config = dict(
    n_layer=13,
    d_model=160,
    n_experts=160,
    experts_per_token=4,
    d_expert=32,
    d_shared_expert=0,
    activation='geglu',
    moe_layers=[0, 1, 2, 3, 4, 5, 6, 7, 8, 9, 10, 11, 12],
    router_score='sigmoid',
    normalize_top_k=True,
    routed_scale=1.0,
    balance_loss=0.000854,
    balance_bias=True,
    n_groups=4,
    groups_per_token=1,
    init_std_router=0.00972,
    lr_router=0.00287,
    n_head=5,
    n_kv_head=5,
    head_dim=32,
    vocab_size=8192,
    norm='rmsnorm',
    norm_place='pre',
    norm_eps=1e-05,
    positions='rope',
    rope_base=10000.0,
    rope_fraction=1.0,
    qk_norm=False,
    attn_scale=0.177,
    tie_embeddings=True,
    parallel_block=False,
    init='normal',
    init_std_qkv=0.0547,
    init_std_o=0.0107,
    init_std_up=0.0547,
    init_std_down=0.0107,
    optimizer='soap_variant',
    lr=0.00392,
    lr_mult_o=1.0,
    beta1=0.95,
    beta2=0.98,
    lr_head=0.00624,
    grad_clip=0.5,
    warmup_steps=200,
    schedule='wsd',
    decay_fraction=0.847,
    decay_shape='linear',
    final_lr_fraction=0.1,
    batch_tokens=65536,
    seq_len=1024,
    doc_mask=True,
    train_tokens=267600000,
    steps=4084,
    dataset='wikipedia_en',
)
Below are experts of layer 2 (counted from 0) of a mixture-of-experts language model. Rows are named router (the router's row for the expert), gate (a neuron's input weights, with its number), up (a neuron's input weights, with its number), down (a neuron's output weights, with its number) and show model dimensions 0-159. Each number is 128 + 24 x the weight over its row's rms, rounded and kept within 0 to 255. Numbers have three digits each.
Before each expert's rows: "gets" lists some tokens that make up at least twice as much of what it gets as of all text; "raises" lists some tokens whose logits its average output raises strongly, later layers aside. This comes from a sample of Wikipedia text that the model never trained on. Tokens count by the router's weight.

# expert 79
gets: "nd", ".", "c", "end", " It", "ide"
raises: "eng", "at", "all", "s", "end", "pl"
router:100119124152136154149116075157062152113149137118113084136133115128096138155150144066120119145100136124116102126141128100113136090137151081135116161149134183107116166146098095131128163112129130120123118111134070084164162164123142127143144118129106114132150142149116064118120110116128164129123117116156115123103179139187102125147111131151165095132134126092106111139128120121133090138100122107108128106127113109107163080152151119101119107074167168142128133135086116108127144115127123
gate0:122125134142114161131121114115120162144131122133134180148113148164163099154149170089133115138071166135099134143107089115122126181129134092130146135127116128116172112177145125125129106149110172091113122126121161156132119109084136130136134133137100142117127122171118153155145113145113119152127127107142093126147148128137099166127078127157174145139146117099106081123075134126118132171118040150127093109141119134134151158180132106144132177117138103159163085114116115109121136134153125
up0:101129132142102112126152088119139170104125157088099147111094133141112136150182116140150100072120172132120114102092132093148089116107140107129166122104135117087126086170120099131106091147130138161111151134118074179131136171112163107152099162168116139139100124147122143165131116123155141141134137122108122124121148081184112120137135161134165128132131120109084083121133144160144156143153129088142135131164071124120102092100111147104144150113137145136141136113102088118118124143153137
down0:140111148164112131145117106127135104137121118099165076120163135113144127106120128091141117120173124092142150118108121154128135108080118118163132073149137124107132082122140102146123143148168145154110112184106112119126138119164071117100142081139144107107115103160107122074148075136096094118112131122092137141090081165091156151193143115148141134138145167142068148109106089145123132111122160137099115124115127129143107151124142102127135112119145118116135181130149139129141120158109114
gate1:139113133131117137120104125123131122156106128081137114101103151181151106132098124120125141116110104114135089107100185122102125152154121108144123102151127093114142122182143150126157140142153127128132083143118150136121127148154159139134108127126052138155154157084165140120138136103102135120106174167105103109153136091129109106118157110143139110131143170100134119115138171199096155105150121095162124155122150118079118128137129152087104147142162095139158114121151095099164124142085099
up1:144145144091113125130151135120138114103145068155172103151120111161119158124113103093140115128136153112179139144126179120139100129107116159130131132105172128142103119110138141096113120110159145077161113146105154120130116134144129126125137139125137112139116088071136116116144133106149128132144164119080134115150080110171125117113150099152104128179124144089143180164122111135102155059180114119107119122124148156146084134130104145101109170149154139093111140127138112118175135179111111
down1:113145131154073149162102136144123136140153137139143167095116151090104104152125122147119127141126146143142171081162090084171104115163150119151134115142129169118121133110112126146154124124162138170092117135106140129136095116147155141134141165156152106132122099077150147169143148163112106100146107131152112108107159123115146161112112100118118129150097108108075112145122141101143164102127131136131100113146103159101113151183105083189153150162132167127154120169139134160147091132130144
gate2:081088154128141141102175094133119156149196127118106160136142108087113124118147115126139141135130152110155106111153127136126116108132160125124144125124124136115156121087107110166122141080101125129068109145121165101127123125125131094114128135092137131076104143168094081101102109134132133124134089145143120114101150135141141110105148157063118113120117136128119142132136085102133160101140142125151117127110145056114135143122152126177176162094123090150146092141118134119183161111150122
up2:100133159129090144086147118123129165146188129075120129109121097100108168102159116120150124110142154086173102131164118155143121076095155152132160123099097116166121141167124091157118161083137082117096098147116121067119117150154115149094131119135130117128157156148145115118131089147093121101139115116135123141125126130124087119101131148086114098161147147105159154125171094101100133094142160098139165121114102090116148101132168152141135127143122117138153143143141145106128128138133104
down2:129139145090134121097122096108153149125120100110092138168081130158158113127132116086101128150102119136138096159105095108133115125150105139104116153135157137120110097135145099093108110150117163136133126112120167172130147086106112155144089111110144100161095117113155154158122111137093129124121142151093123090071075151183136121142112107138134140073131129166176122104093096131157137107124116159095140145126165120116096097119117166100117118109121110097137118135189117150103130100098116

# expert 152
gets: "est", "er", "able", "es", "ted", "ward"
raises: " in", " for", " is", " of", ":", ","
router:122116138146091160119111116119122125163095108136148106139117085107126133105161102128116154159128151149144150120140141078127150123151130109090124181173149168166135155092136138112108159124148134089144095110145085075132125146089138126150141134134112104121177130096139140149183111094112167163118128138178134113150129160160090103127178138105136099125109159134124141159143103099079109117108147156132134132124092132113131110122168130098103132131129133186131118122124171168168139108135144
gate0:097131120131125092098158139096138129145098146097108082141129114140132106123117126140091156155162151137096114099170120111101140138131126118106120101136130157174170108133140129161203122175135139159128154195129128146147115145083156082123119158129111100131155143116106173145131087124158128164105167148106154129157143145129136154162160099088110132117142128084103110167120088106105165103132098148142146105150131129100133130132148098124114084141122108141135132158153145170140137116113103
up0:126125140133130118115167164162122132173117101135115137131106106140111116105116121137126112119185108096171150110099147160160132116108116159108112107124166136114124143147097117169158090131138114158081081141080147109094151134173087152098105179156121157159097148166141107123123114151116139121139084155137115113107157122126155122122120130150125134094139119141162123130122170177150114128094125168095094168154118116107104131078160142125098144124130114115105131142087116120118186162136127
down0:148120096159145121147135105128105161139138149126104117138182140160109141149160127147164159111117142111115136124138110151091136108121136093098127185122129166105124143161161135127147154108119088124096139111110144128154165157124118142110133130140093085129154180129131141140137114125143141130121150068144111112139139100150138138106164086147143134164171116169120152084093114111182105157103136151126073144111096119140120126088108127098166070117126080128095147110140141095135104164109111
gate1:140112129092096145073098130122125118131127142100149106140076092158188121141109137100120138124148133118135136142178131165155135093170108114114138174114138098090134150123138152130136126057121141070129113162071132126104130118135141142107141125139121093120143133089147099140134118109156129136170137085153093093101162152110122132091137143116126098096116134102161166182150102147119148100136160111141130136110090140161134092108129116124113102158155121141100134121108153118110112092098143
up1:133153113092174122177149164145133190150161112123118129106170160100158132112096103127151108074157108112100140118148142144121123173130153140153115080126144094127154106116112113133181128122096103155148120123111151118117096073126100126120100143117140115160142157145130134150141168116111127130106114105094155138072129130142117135197117108135100092106113117124120152129112150133130171156149072114124103162143119131171133124147110095098140078102124156139095108140121115119127142133122116
down1:149114130144129086136103161096144101103159140140120096083118109081144155120155072129139151123124125164096092116143119120134148088134154130110175109146137131134060166137131128145124162131136104124150158147145118131122165123127167121138114080125077148156117137122125128123117157157090154164116120154114157107123141193155136116118129140108101147110135129121113139163107114146136156126142110084166101131136122153107090144100100135178124104119156124170151151106078164164114096109141151
gate2:117136100110110138112131137095108135146120166143103119133142130138115116131160088141150145141099094135110084082152109102092121134100091114118157178092143118093165107109122168139111076138149128122139118094100182109144150143101150106162172101145107139131151101132108147111159143136158166097131129132141146095140066151093125074122142132099136103098124156133127135142149154121145129104127115149142106098127107166099149117165146103131090086122159092164126138124109186119145147150119148
up2:136119121124168118139166163126108102109100111149118137127103068144098096153144141116098128148123151094132100128110146160136102126130115139139123101099109127123146151145116122110191142147110121132175102158149089090140112200148111140074142121102143164153109100122084112133136131106129094125129152089142167105077114117101108139131085169136150101161092091150114143118156101106110075088136133150120131161106102137137140117131168106110152105140132156114117126126149158125138160118147154
down2:126140132124117103120111107108151094126118127164173125138137160100118151122102112103099155105133119108128170132093149113196145104114108162143109188106186134145102122115089158107116087095105171082077140160120122117085141164131095102123141147113122072073111093117148134141157110125107171128176148164124106148099162128127080100112113126119130142170154123137137156076127112134132133126098136104106119122114143125116123088129108136117145146098126145108124136117133121105114111133115112

# expert 83
gets: "\"", " g", " m", "w", " -", " /"
raises: "-", "+", " count", "an"
router:105084123145102130134121097125093180169173144147118131136112147157136110154128112134134142105173142144106117127080134135109124152158136098091104125100150165105149151108089122152158155094146097129131143106130112097173094144123170135172135131114184123129134093127166158159126095139113102194105126103085119099130137149140135148130115115115137116128124151092097131143083099094116118096107108099113119131111094148105105155133117162138145140100113136152102127098181145110103147118113166
gate0:131160127137117171147102087081134137096112186176133151133110140114157145158130124112117122127145119135132133108145106116120151141118086116119096131105164100127148133116144107174150157158124144126151166140108095097132156118118120123126135110106164152064107143094162128129107145105128128167114124126101081103129080141128143118134143086130144111155146149149130097104112116090101104103148098100195139121134103066130144122128118144129182116102088104160114097138140160113121124157165156
up0:095107131187121170086172135131141135125155158152140111139143113130154096116169144126124133145126130151164126118142129116120160120142132124136146118144137119148120137125100175118136154119162124125127141123117108142136150076103133060130190132112166149137118134135127101152078112102093113064114107137098079131136079150107135122139122134108072156134141156097115169147113122128096109119144165135155103123116072134151119136142077129159110142112135109124113132108120170085122097133178147
down0:150117144105094137130111107132143141172113154124101153119097104112151126128084126121104119163088129093100194108097102160120122149123113150141177118146134159139134123168077111118116101137091132101092152130131191122114116114143194118137102177124112101137140133121119112109092119142152094097159105111145151157153109075126087132106150110128138128072103112166136120112135160141128153132105144200115110095131121161122124130133158141148122102106149112125146143122123111146128137157101145
gate1:091139152121151111163125087167125093080157122117108134188100137128111099114098148095101105132141169127126145165163106100121171122087171128157100117142092106134138145124115129106165157135101135119127127100149139093185142109172139148160152115083099129163120156115117085110114130121124131097108123118155121098141132123125104142170097163119157127138110140102090134143118130115137116106133138138143124134110142168145132160156093105148143076128149165154119157140076168154125125148098135
up1:171126105115126112109142163099139168158130110105153125198119149117124160134138082115143118152135137121115093095175106178092097091130127149126131115145129134091123123113113117115151134129094072108120131155121163096143123147117134082129137104148109119136115129128150134122114126157086147141159161130117164090147157096111126130100143105117142118096112143146122102139104140162128131135118077179116127123130164129135131154131109148096097137070143189135150074116166107146132157120129183
down1:126152113125104123122166092132143166143103108121141110138139104155153121119168116081111148140135128115090114120126109148106140113112173116132120112107122161169096149137110114091113142101158118112124112101145135142116085083130141078088145133140175122136147126072169128140127078166110159111125108134168156199106109153132114125148148156106142116107142119121119111070099110126135145109090151166142142094131157145136125158108165175107126173128121156158181120136105130116126153101135134
gate2:174137127114091116104141100107146158112132124106169130110116151190162108105128180132124151122162095130096145129127095088063121149080156097142158114117172106118107154094143106167112162149160116101136149148117113144153168094166138084129124122108126109166147124121114103100121140110104159141121150099111124112145127114126136120144101106106160120124129154125158139111139150081146110101156161130124134076114123132120150146105098104157128127132134114180136142150142131101129125093190107
up2:153140165139137180115119135101143079125128082118088115112085146132110151117145173136139127159128126119141141114168159115109166117166143142112100145165134187084128125163098165142110076146112157124116118140154137120141139138114107097109120138132160123175117138078146132127109166151131135132107128135187143139126127115142106121131105133138146137137137169136120177134143133149161122129142125154137138168102139148107136112155098106152164142150120048101160136143113119154106147112067150
down2:123138118109130112164118094136129140123101124106113138131143104170133134160100141071148138122109139097153082143109073114164155098137115158150098139083103118131107160142139131105167100086159158166109158132157105104107126113118118163157133175122178122132180093104152142137139138134155119146130083101112132143132133111155116152124170128103113174139147146092127121159115139151114157126131140082132146131122144130107167159101177130088108139152133133103114137130168079161128120084136150

# expert 76
gets: " 0", " 1", " 2", " 3", " 4", " 6"
raises: "–", " Census", " census", " involved", " listed"
router:082116106165120167122121120101090120085127140114142116126144143096116091136143118112095124124133121140127113114112137140102124149144144119145128154101134141122112147125119147127087123160126136144142129086112103129138116158160139151173143162133156077135161151148186124111172180140114129151109141103139133132140106125128111127131087089093148095087135122124130169149152125170138144072133135153144056143118131131081142110115089150103096132141116172162154154131115166182127148074151137
gate0:109124116089122178125138127138117111110158123143101137155139114167129084140116152123135118146117105153112067094131143172120146132146118156104159152123101115161047106168157161102137135146112126090137112127098132095131148098121142149126100137160146111147112112113123109133122109114080129136112134152111114128137088139147158132105105145158123164140126170132121150115115089149123151144106124118079128135090182111118121115161125164154115082111145109147135172034125122135127127108126114
up0:174156129119131139155113141147149131082107118131150131110144127115122139117066098117150127096121096142100115130078110137110152172119120090103103128134135150125098094152166129118144154158154131161115119116158173127116090111104123171150171132079168142168070105153126127143161125099133096151119166148127125112104116124134081088110119163110142123129076142149147141133123118074119115123144147158147093121121139142133164119133119136109124099121108139150124095151130109136154081181173118
down0:130092175129110172136158151090098134103174134097133085165136155161110102117096091178136146132155126118137140173143114112145132128108114130144127124131161138121119151105131085138193129133161133109160099122170154108171092114125152109139132158120112141102135114115111124118100158093134094139150089093119111122120129102099133111106157139136161136154114096120120128155181135105072137138143081125139116133187139152129141135139111180151142088139149109163094133120125112120127091109122148
gate1:180123127130147176131125098183130177152111138142131119130116145095109133100131145131146141100109135094112125157141118139138106131140170134116153128116168111126154083119091138147135114119111150090121150137152146147122101176142123118129139079117091128099102175184140129135157194171088123128130129118147152110139096139106102121102145123132132136109134150162147135062154121083122088106137133116118144114131130126109119149058112134124115089089142094146148164077111130141114144124139105
up1:085136109172143072109096121128136132125104111142154149085110091186129136085129188134141117097085120091144172093140155116155120147162137108074088163114179066115156145142139119157107124110089123111131147142132137127133098120099123121091098119152104140140107113116146135132125146148138118113136097112112157114112133114131078128143138137127150115132138155090057165108103121138131108084119153127095134130146135130123128154144131150160123149091112112149104124137089154151133140125153118
down1:110131126139104136135150127086123144150137113134113112113131128129137152172175140119151147118147144131067136150136136103119097115110173123133112101177104125124143144120108140155114129083104096142130143141118084193106137109176199143092134087139139098105151122136121125150099150141136148120151108142160141122103102106134120110103152113090101141139115147157125127120158102095166131096162084125125129153144123129114086140046140129121173153092161130110111155120167130139116110089138147
gate2:079153113110153132132082146117143156114114123141111105109135133144101101096164131130170146137124102145098117145118171175094147116092172146146147153119097101130149134158155155155118119138134116165119143133157111075132108140130136088105076119139154061157159109123127115116092114103099098153144145093125115146130143116124098141104144118134082154114149139108139116163115124117105097133131097133167121140079097124158093133130173083140117105147149113094097124143147127169098120122176108
up2:080119129107139113123135129113125110150129175170133128098123116139143163132117107139109106111127141143115116134134138104114146117109149123144133146107158117147119141082132092136113124144160151107126150135206132133070099162147128136075132108133144126153140102151158131117127117139098094138136148142093142118138107168142144107092111103129138102131129125133065079155092097125090093144163126075123145082145085120163121134117053120133111132087088143117158103119141155138108090103146108
down2:095101149107104141101121145151143139124122143124129133107131090091143141083119144159065099094124116162133133140143142102132125129128113153135156119115142149100147109121119117143090101105089099118076157134129147117097147150114183148096135106140123141129131103173144106174115170152133146119150099104128178115145132163134116090139100121131160154149090116152077126137086113101111092097121114122112155143172103120123131127118069151109114117054119134133132146127132079157122104103147107

# expert 140
gets: " that", " which", " it", " who", ",", " but"
raises: " is", " only", " he", " are", " was", " I"
router:097093132145069129151094138162123114142130134122112128147191090161137131144150148118103132124110149126144137128114142110122101110139138124147093153111152134095121142154159147130128137126152115123177116148136116083107147126105125128146082126108121091121134121114134124095139140123077105134137103120134103123123158135149156131125099140171125147087090140139185109132124164084130112118153129119132062080137120120098166171153134098068152084111135148174120143163104126108144179100167133
gate0:125118107155140142150159195153111132140130137135155119076121128124150122125139134108163135111109098114115095160123150175142125096148139142168135154141150118115101097112121160138126149181124103120160133125102146174129126112150150142117111110094144136100113140094178125130119122120151176134113133128106132158136117156124151098151152089112127133108098160107147109131114181103140090176156170116148069113090131128125100143158111113111144113135102180104094150198124143084127147121121112
up0:112117115149102146102156151158127095129121119156141127134146109105111148077117110169130162122126125143152091118162180112129181153181111125162141132106115073139108124123160110125176151123160118144155091119130184142137132132140135139142126146158154124139152083148127134104144120104139104148149127095121148116090163172129130138153148143116109145113110131144070137117163131127105081112144116135131134188121142137084148161144183111140124143087131132097149114126146115126151131127053138
down0:125105151089131103148138131096153133126106109120138139139112146147134155151152123099145125152118137080067156162136102154090132097074158092165167142128112147154153099119122110119097114118126152129156111179144161133131126142107135115137128121130087121145115167112139126107106134125107170079146148173092146128151117153111089079120098120147175187143131126164141099067127113149162140096107130139163111112104161125150100136127128102109130134144143132109102082115133153123107130131143082
gate1:098108135157127150123123124114113117121134157156131104159151123143155104123125138101109094161098124121115113113140125110151099143133120146130158105103097157087148109133094122095137119110152179074126099137162120135117114145170158148170125044110144096132089143160154099161124147125124142139126081089099150137126122126160133130176114099096068109117124116156129118138108145134139125127099127120132068109145090100145147138057110122107099095143098144144158151120149100118141158134121141
up1:103110153170112121117163154060121117126103090135123119109171102116108127114146147120143122154115125129091107132134155143134147059158123172123142188155087087129155093116141122125126138099103125176125098145105156146107133145150145117143132120086121117104163138112129158136167173130182145149149133093131156128121113154110135111132121159128138154169114114115083119109090144138090141138090137154152118125087135149141164142128144096129129106161143134102169145157141082135160121114137153
down1:120174099125153176142119109156120114126108140096140139117130107115166153119086116174112153113136087098126130121151114153140142115087147134109091128138158085173090144092116161107165100155133090117105151110087127146152126110134099098108159173128136114148136154108052105140124147128108108143122130130117119116163174135140127190090123127145140080122108132101124118120180146137115158148102141136130157145159142155116082138124128117139112121137125076150133149109135117111121090121177123
gate2:091101171134175131156121084154128107122164118128111147060101159142162121117136140129109122121146154132142159151137119137129148114103131146149150134081100089101102168135144122142136108142118143131121131060129093106141125126175142090111105163064151129137177155131140150113140136133140155093141135112146141164093132156128140132110109108122113144120130149110111130112105088068153135162119120124121114134099170132121119086103124087088124172124100108152158125156099120081136143128159121
up2:119150094088098128112144136111137131128109142104106127115091101104129105104107104176148158104124123155134171107118110144115117130134121147122155075144126181153074092118093119121131160094133097144130123151145143133141178164162109178132100126172085119142116169107131112129072127126148090167137143118169115110176141123097125129169182140109091122143159145102096107112130170125128129139127121133144181119139112138101116133117118147141089148102136138123147138113149130114123120169079121
down2:081129172119161174135145124135154150166114104143148179107154139155111132120088151093130122150148131135100107191143101130115131114132130149126121144104084138136072168103123123110126094108127103106143111121099155133109128178124116106134144126155143089135137122171131113163122126116137114128153124097127086151159125127156102111164114134098156133108142151133078113109105096153102132171110089115122093175091136131147109112097173118097150114143140140143077120147110138102159086111151144

# expert 124
gets: ",", " in", " by", " at", " after", " with"
raises: " the", " which", " a", " both"
router:125131144123071119146097123134088136154101108151153072157129131136133137117150156111100146130117127132138128187148172106126144119145096156124124116112113140130104132147150073132139127141139152146159134122155131099163121138129132163159130139128164134102131128111159138150153066138101130129130185152152113124143148145149113112157147124178170124084082180083150170134117132153143126141110128071139116148131113152082127135107145151141111116102113150133172156161127144149083136085138163
gate0:103131126152139144093117095156097148167117168162097179131126152122155110115100144148088106104167155141125160109155164115113106135081108151105139135117119115075154127110125129136147152130115097138083112146123122135077137126134144085063122107134122139117149174111137132147122096124115120115143129149118150126121115104145183114111131114172122125089090129163117105124097141163102132129084107140130150092136112168159092172121116128110128131114090104153148111133127186131154108088153102
up0:171124123148090137123149132171147129193117173110116111122095128068134127120129123121094114156097094107124122152116119134147113076073174116098150119120136137109092148168141157155145110155148110077092135102126106154131088133092141114136126146143105105138092144131142130130144103119095136095158150137140139125139129139122139083116088093130140139107092111125107130116119166146150129122149130128117133155115127130147142201096111148150094112095113100150166106104145160149070143107126121
down0:122167175135102110146146128119113084139117111122129097143103162153126127140153169142101114136095108149118130133147099162130118116092144137164136104090140127105127103096104093097080157158133096124179173170093113129153145150078106186133148149137131093135113124150116130146152161111089127112177134132131109135095135124143110118121057127106147147143096121100140148121130107138118114132173102110142121084158156116147125124116155119130136115139111140096162120113142069130091124079108123
gate1:126128112159113104133075085171080156125124138120148184147141126153134135097145152130150125102157078152109172143132090098119092119125105141125118112154139147107121147096136126156161148130109113153114120159124185147112105125139117126143111118116151120154157164106149163138112114111138112105151117099114165100165095111062152094166150123137153134124157111127092117121131153102139129138122132137146114143070134107116115140117109084108137144085160088116117161068100138099153156121119140
up1:107088077123122086097125138136147118158101126148094149134154124075146118127129137111154143118113139152107134129114104122121137114113093147149118092137174131082107158096146140139097119171106105125141131152150147142129116092142102102070142148107170113144127117192116147157096144167111161122131130151128082135133125093122139139096156149172153103144155106133108103121102163203125137100119126148114138121119117119173123110154094122140140181104111130151143130133085101152117123151173117
down1:087144112125156102108113134131129147095156117088137132116106114061138137137135101115130143118094141116142127088110122111202123152092104136104153156124130101139077098129110145109123156139143068094114154146139149159137136109134124111128161143128073106134140133085128141088157103128133125116143120109118083125136117130130113104113176140123114120155104108127129112118166078113064149125104138182149148154122148096141140129127097121148141135181106141156088151108148153124143137166146171
gate2:127105115127129124128109117093108127158138095153155129103120107130145100133126142072136118158096156124124147154112153126102132147118092109119066162110125075110107126090148147103172134133121170110154104131086141126126127144148123158111125146146148114131129148138119133149159102141138128127155089086119096145114101146111116102145104154105122085087125192080167088135078161153148099100068116080120144104164122124115135136165132114157108117127129140134132146124151153171108175107122133
up2:128132136132132141151160121114075106104114129159114126122101146119114124149130145100095137143096163148147122118152124076154124124108137145110127082112144137109149098133138133141078139110134085077081136156143106125151142107106164106122102118178140103114160152147095120111119100090163104166130132146173105121142179119168117063133101134138098070133088109149125145180164146148115164102115109136128154118119129123147122119091131166152095156147106107133120104143126102125122153118080123
down2:138162128135116148075153145157116112143137087124150146121116095129157119103085128131115112122091154122119103138157101186115138144158102138120152118152098095151151131156126093085119114148110155141165131121141178154093151123141073102128140133107122177168127087112142094103143064156128115098152132125119148172149129113129114184127129150145077138134135115107142133083142121107094162133136151145118157150125100144115122134131128146140157163107174124091134163117149140139117105126163169

# expert 63
gets: " The", "s", " and", " A", " 0", "le"
raises: ",", "o", " |", "os", ".", ":"
router:095113171153105144158123095121120140133118156162137074160116115168136106106133140111104148121132139142140116134142102119113137135157138120080095173114158147133088139120116144128131152112154111101147136100134133152155156157139123094109080151133125110133132160100177139138116114090107134146135154118130081093093139146141169121184128115136135137131130134111143135135154161125117123126142073114109110117096126127135064126136134128125162104087161157129088169149150219126115127118177143
gate0:162165141140095101132171111119165161116086123121116130103105142170152143136126117151148168132143114139147162130148150164153135144132089143159124153090138119101097130096082131081130136080115070109136157153112132134141124137122124117094129102115139154143117126119117113094135105139150099101120168147094114096124170146143172173161154095136179145131161125114139149108145142114103131143111133077121114101105136115138104144132108125145077092109140125116112163098160187120133136091120095
up0:151110148166090108133155126104144153112121127132106125076137137152148110131121075160139122083157136121136117115134105152129161163125088146128122165106084161122103112086095154062128078116127106081113172174095175118145131124113171131139131109103104141128123149158130115123129123148118087132132168112110093125126148133120153150163103132111171142137155111169091156097116119126112133154121143094122139134134123125133128092136117179162075083136128134131114172140144131101131143122152108
down0:126137147112138137149055120126109137129089118090079166089126094143145129162111137146119139154099134100116114124130133101190154079155139174108151138123136158106128132136105121133087134135103155154117149169131093091089140127126155159111166112106098169144129144135120166167148153123164120133157133112158108122117142108104104113156112159153140165156144160155142118138119151128157137082137120165117142123150116166167103094153109133098141088121119176119133153138160118159139098127110110
gate1:124152129134114152104127125125116160133123162159121080126106085087123125102102164104114122108117115079148125133131115127148118123117121167089186151091137141127101160167133135118158099100162127120156128109139102076120164134149146107151109115153154114124115143079113129140089122127127151118161141155135157132074139118199113099138119128143146105126137156138116096110135131118115085153155109096156122114094125130131080122116166140106137113132170138135115170169097149180098108121153080
up1:108116096099113116084130138113114149130123167164132111118085114137098136090123124115137146165182111108129118137091136135141131141098161132108168089108187112132130165151145101148170097124136109122182081142120102110116104124162164087136113128117154138143147123065127110127098091082128132115134156141112136135095151123196104089134131116123130085137111151095132112092163116129094133128125094123137092163176113136095131133112150147118133102129153144110122108136105135162087128132148142
down1:158134111128105150102138097140138121166108130144156098110119139104103126130114143128136096083124109153153148122149138148127124141161099146135185185155152106107110072121106126121105127134150187127128107132116124146081076110127161137090134160191138112159129135140109152199105105133085129125102129124133133108109132103118102135100118117102134158155141104087128122136129145174120131114112121134135116149099187109184136155122095122129132144175151137095142113138142118111086153163114108
gate2:123133133126102126134145141118124135132110121091096125079151142163109032134122127121136120097133150159129142076117134127124121172114125141137130148137108139148121128127103116129131136148132135087107138098113136141180164123142126138088097153145113082131150129152118128130145105131129134111158111123171106088122134187128116157149147088125121161125146125143069129149126126141124140174121144124154106145093102146136190097133143172106117179106156154144130182132159101148069142126156104
up2:122117143145143088155115130133128132167137125159143145160118099096150136141089117095140158132080114138138109174110179122142158094110182108145125094110126107158058120115108131164192105143161144177123096125143133134151077114116147121136101084149119151149143108131125106127152122144110131111153078137129145183096153110149107107109102128174153125126115105098146100111099094122109121121147110114130143118146165148143101153125162155121130086171105119157109127133146156118116125097125129
down2:121125117145084147153127091132115162099129101117150102168066121159167125141128130163108139125137081112155118121116132103127116160127137106174117119121156079123098094085160149133138149187115159124139100127144142123111086129112131105159066096107136141089116097140170118139111153113115128082094121101130156125118151119183144109142146122112126076114124144096124169116163109136117122158150136161119124124146155100115122129115147150138114094130106153160134116113105140094120167126186114

# expert 68
gets: "c", "°", ".", " under", "ist", "ng"
raises: "ras", "ross", "ry"
router:072138109131097149140114116131115125106105140148110117161134137103140151098157123100155174148107159181102142165090127156089126125092136108136099140164157178125108151142124070118145146126154127093107140112138095143144131140133124155106136119145126133159163132129127149147132102159107192121086125140095140090142147159124093121137145096121118107116108120116184130178120130135116097139107111108129120119123099154103136167140173136092132124127155139133080142171155126115155089085152164
gate0:115149139119133133107120149114098132147152114147125108149118124105124125121148149118165167105142137151147144147100114127120099121097127142167182120097094164121138146161148102105166152158142104109096114095141129094119128135165088131111125177169078158166128130130129135153131120160078200125120133151122144117149134141114125125143141166126153117110102144096143180136138134117152127145073122145145103125147070143118126140161143082148080095157152100131129190138094140132124085126145127
up0:124124123145109101120104064124140119122159085101109132159153175113136098099176150118166155134092143145091146164130107092134137148174107139145102124138121153132122123129158098142122180114123116112108128100139169088138094142112138125124108130157162077105112116143084142115072069151152100142134116113085138134166119131170094121123162157149117134143119152097114132120116147165114156139144094158158129086139109141137150126139109100151116113132080133121120104129085129113141095156126111
down0:175175167124125125117142173137133142158121157147177082116123104160131149135067142134139142113171136115149134146121099146097112140143142139095149109160126141110163097163150119109126115140091117188142104110099147120136127124154112142111129131120107151135123130124146099079085111108137115079132142087156133098117150086131148167144141122124140146104108175141153137108108126106162175113124138149096109124112131102140143083096131108126133154086156093134145186090106109139093148121125149
gate1:109162134160102135128147108140213133129152105152156117124124155126095164131135142116104096114129174131135100141134105132130125123075154104105182100140115165141083142141140110108146150078122137145113154154131116146157109119108070173118122127127126147167139101126142127135115154106120140137144128129134106114141155145129105144119110129197144105100137167123132168128110080129137148119113140120155134166150122150190117130151111139090149101148159125190184141137128132124136127154090130
up1:156113194128151125138091112118075138106171167131114136112157147122173120151100097133114116112139131071127135118096143119096158134133137136161142134152110109145146110081094126158103115096156109168156129122120123126148154150184133120153132131116152139102149143110077129104090103149128114113126103111132146105117146169091151130156117117125174126120129134103100142138108122140088126123107146133182150142123132094101126138090086137132095132125181133136090112128146154102121120053149144
down1:096160139113109148100127140124165151098115150137118127118104111128116090106168102116132144110113094146111115169140108115119128124105181087073093093111121137101109116095142147142154143133121162110121158124139099126131123119152118176108111106136136125135130116147152091095140113158148158137134081118125117101151149111109147080133107124104156126134118166096161137120104119132168128172080123148067104121132129156127118122124128098130157143095168121177169134112124118130175074170081159
gate2:153136128122117114090106107093108120120130104078148158178125153115148098129146113133135151086113146131133113116120111136107129119149120162161119099165106114117119102150173115131101132146125092075103139140127118200155102140137142166157083151141137120131120124154152158098135159080125135110131149075131127112073145086121132154097144121166140147114155175125135103150125105129106125144114142125143148120106148103149170174152139143156146133089121191134118130116103120096100100105160099
up2:131178132142139110104121106160128114096135138133128075096110096166153114186112127125129137165117085108082118140137113097181038097111135096093117115170134102141093126194123113128135107144144151131173111113141101102135122085133180088118133160142113091130142138123157101126128144118136114151132102143148123147158126119140138097111105124104142117124114121129133171119146149146156160140136107108140077112153122133132131147133139145116139111108098130153161118169132157152141152167109121
down2:111140137168089135148117133125105125144127094095084122138142079162101107134142121102140108153113124110133117162121074117125162101111139128156144094122146092078090119100139136152150154159114119093147079129144127129124147123145076145156110121148105108181115114124158143120140166132130113128129118152135122136129117145106150139125102131098144112079153148155180076107101131085137145074089095137164135138174143125076126132126151135122141134111091142155132094110105162128104087115151098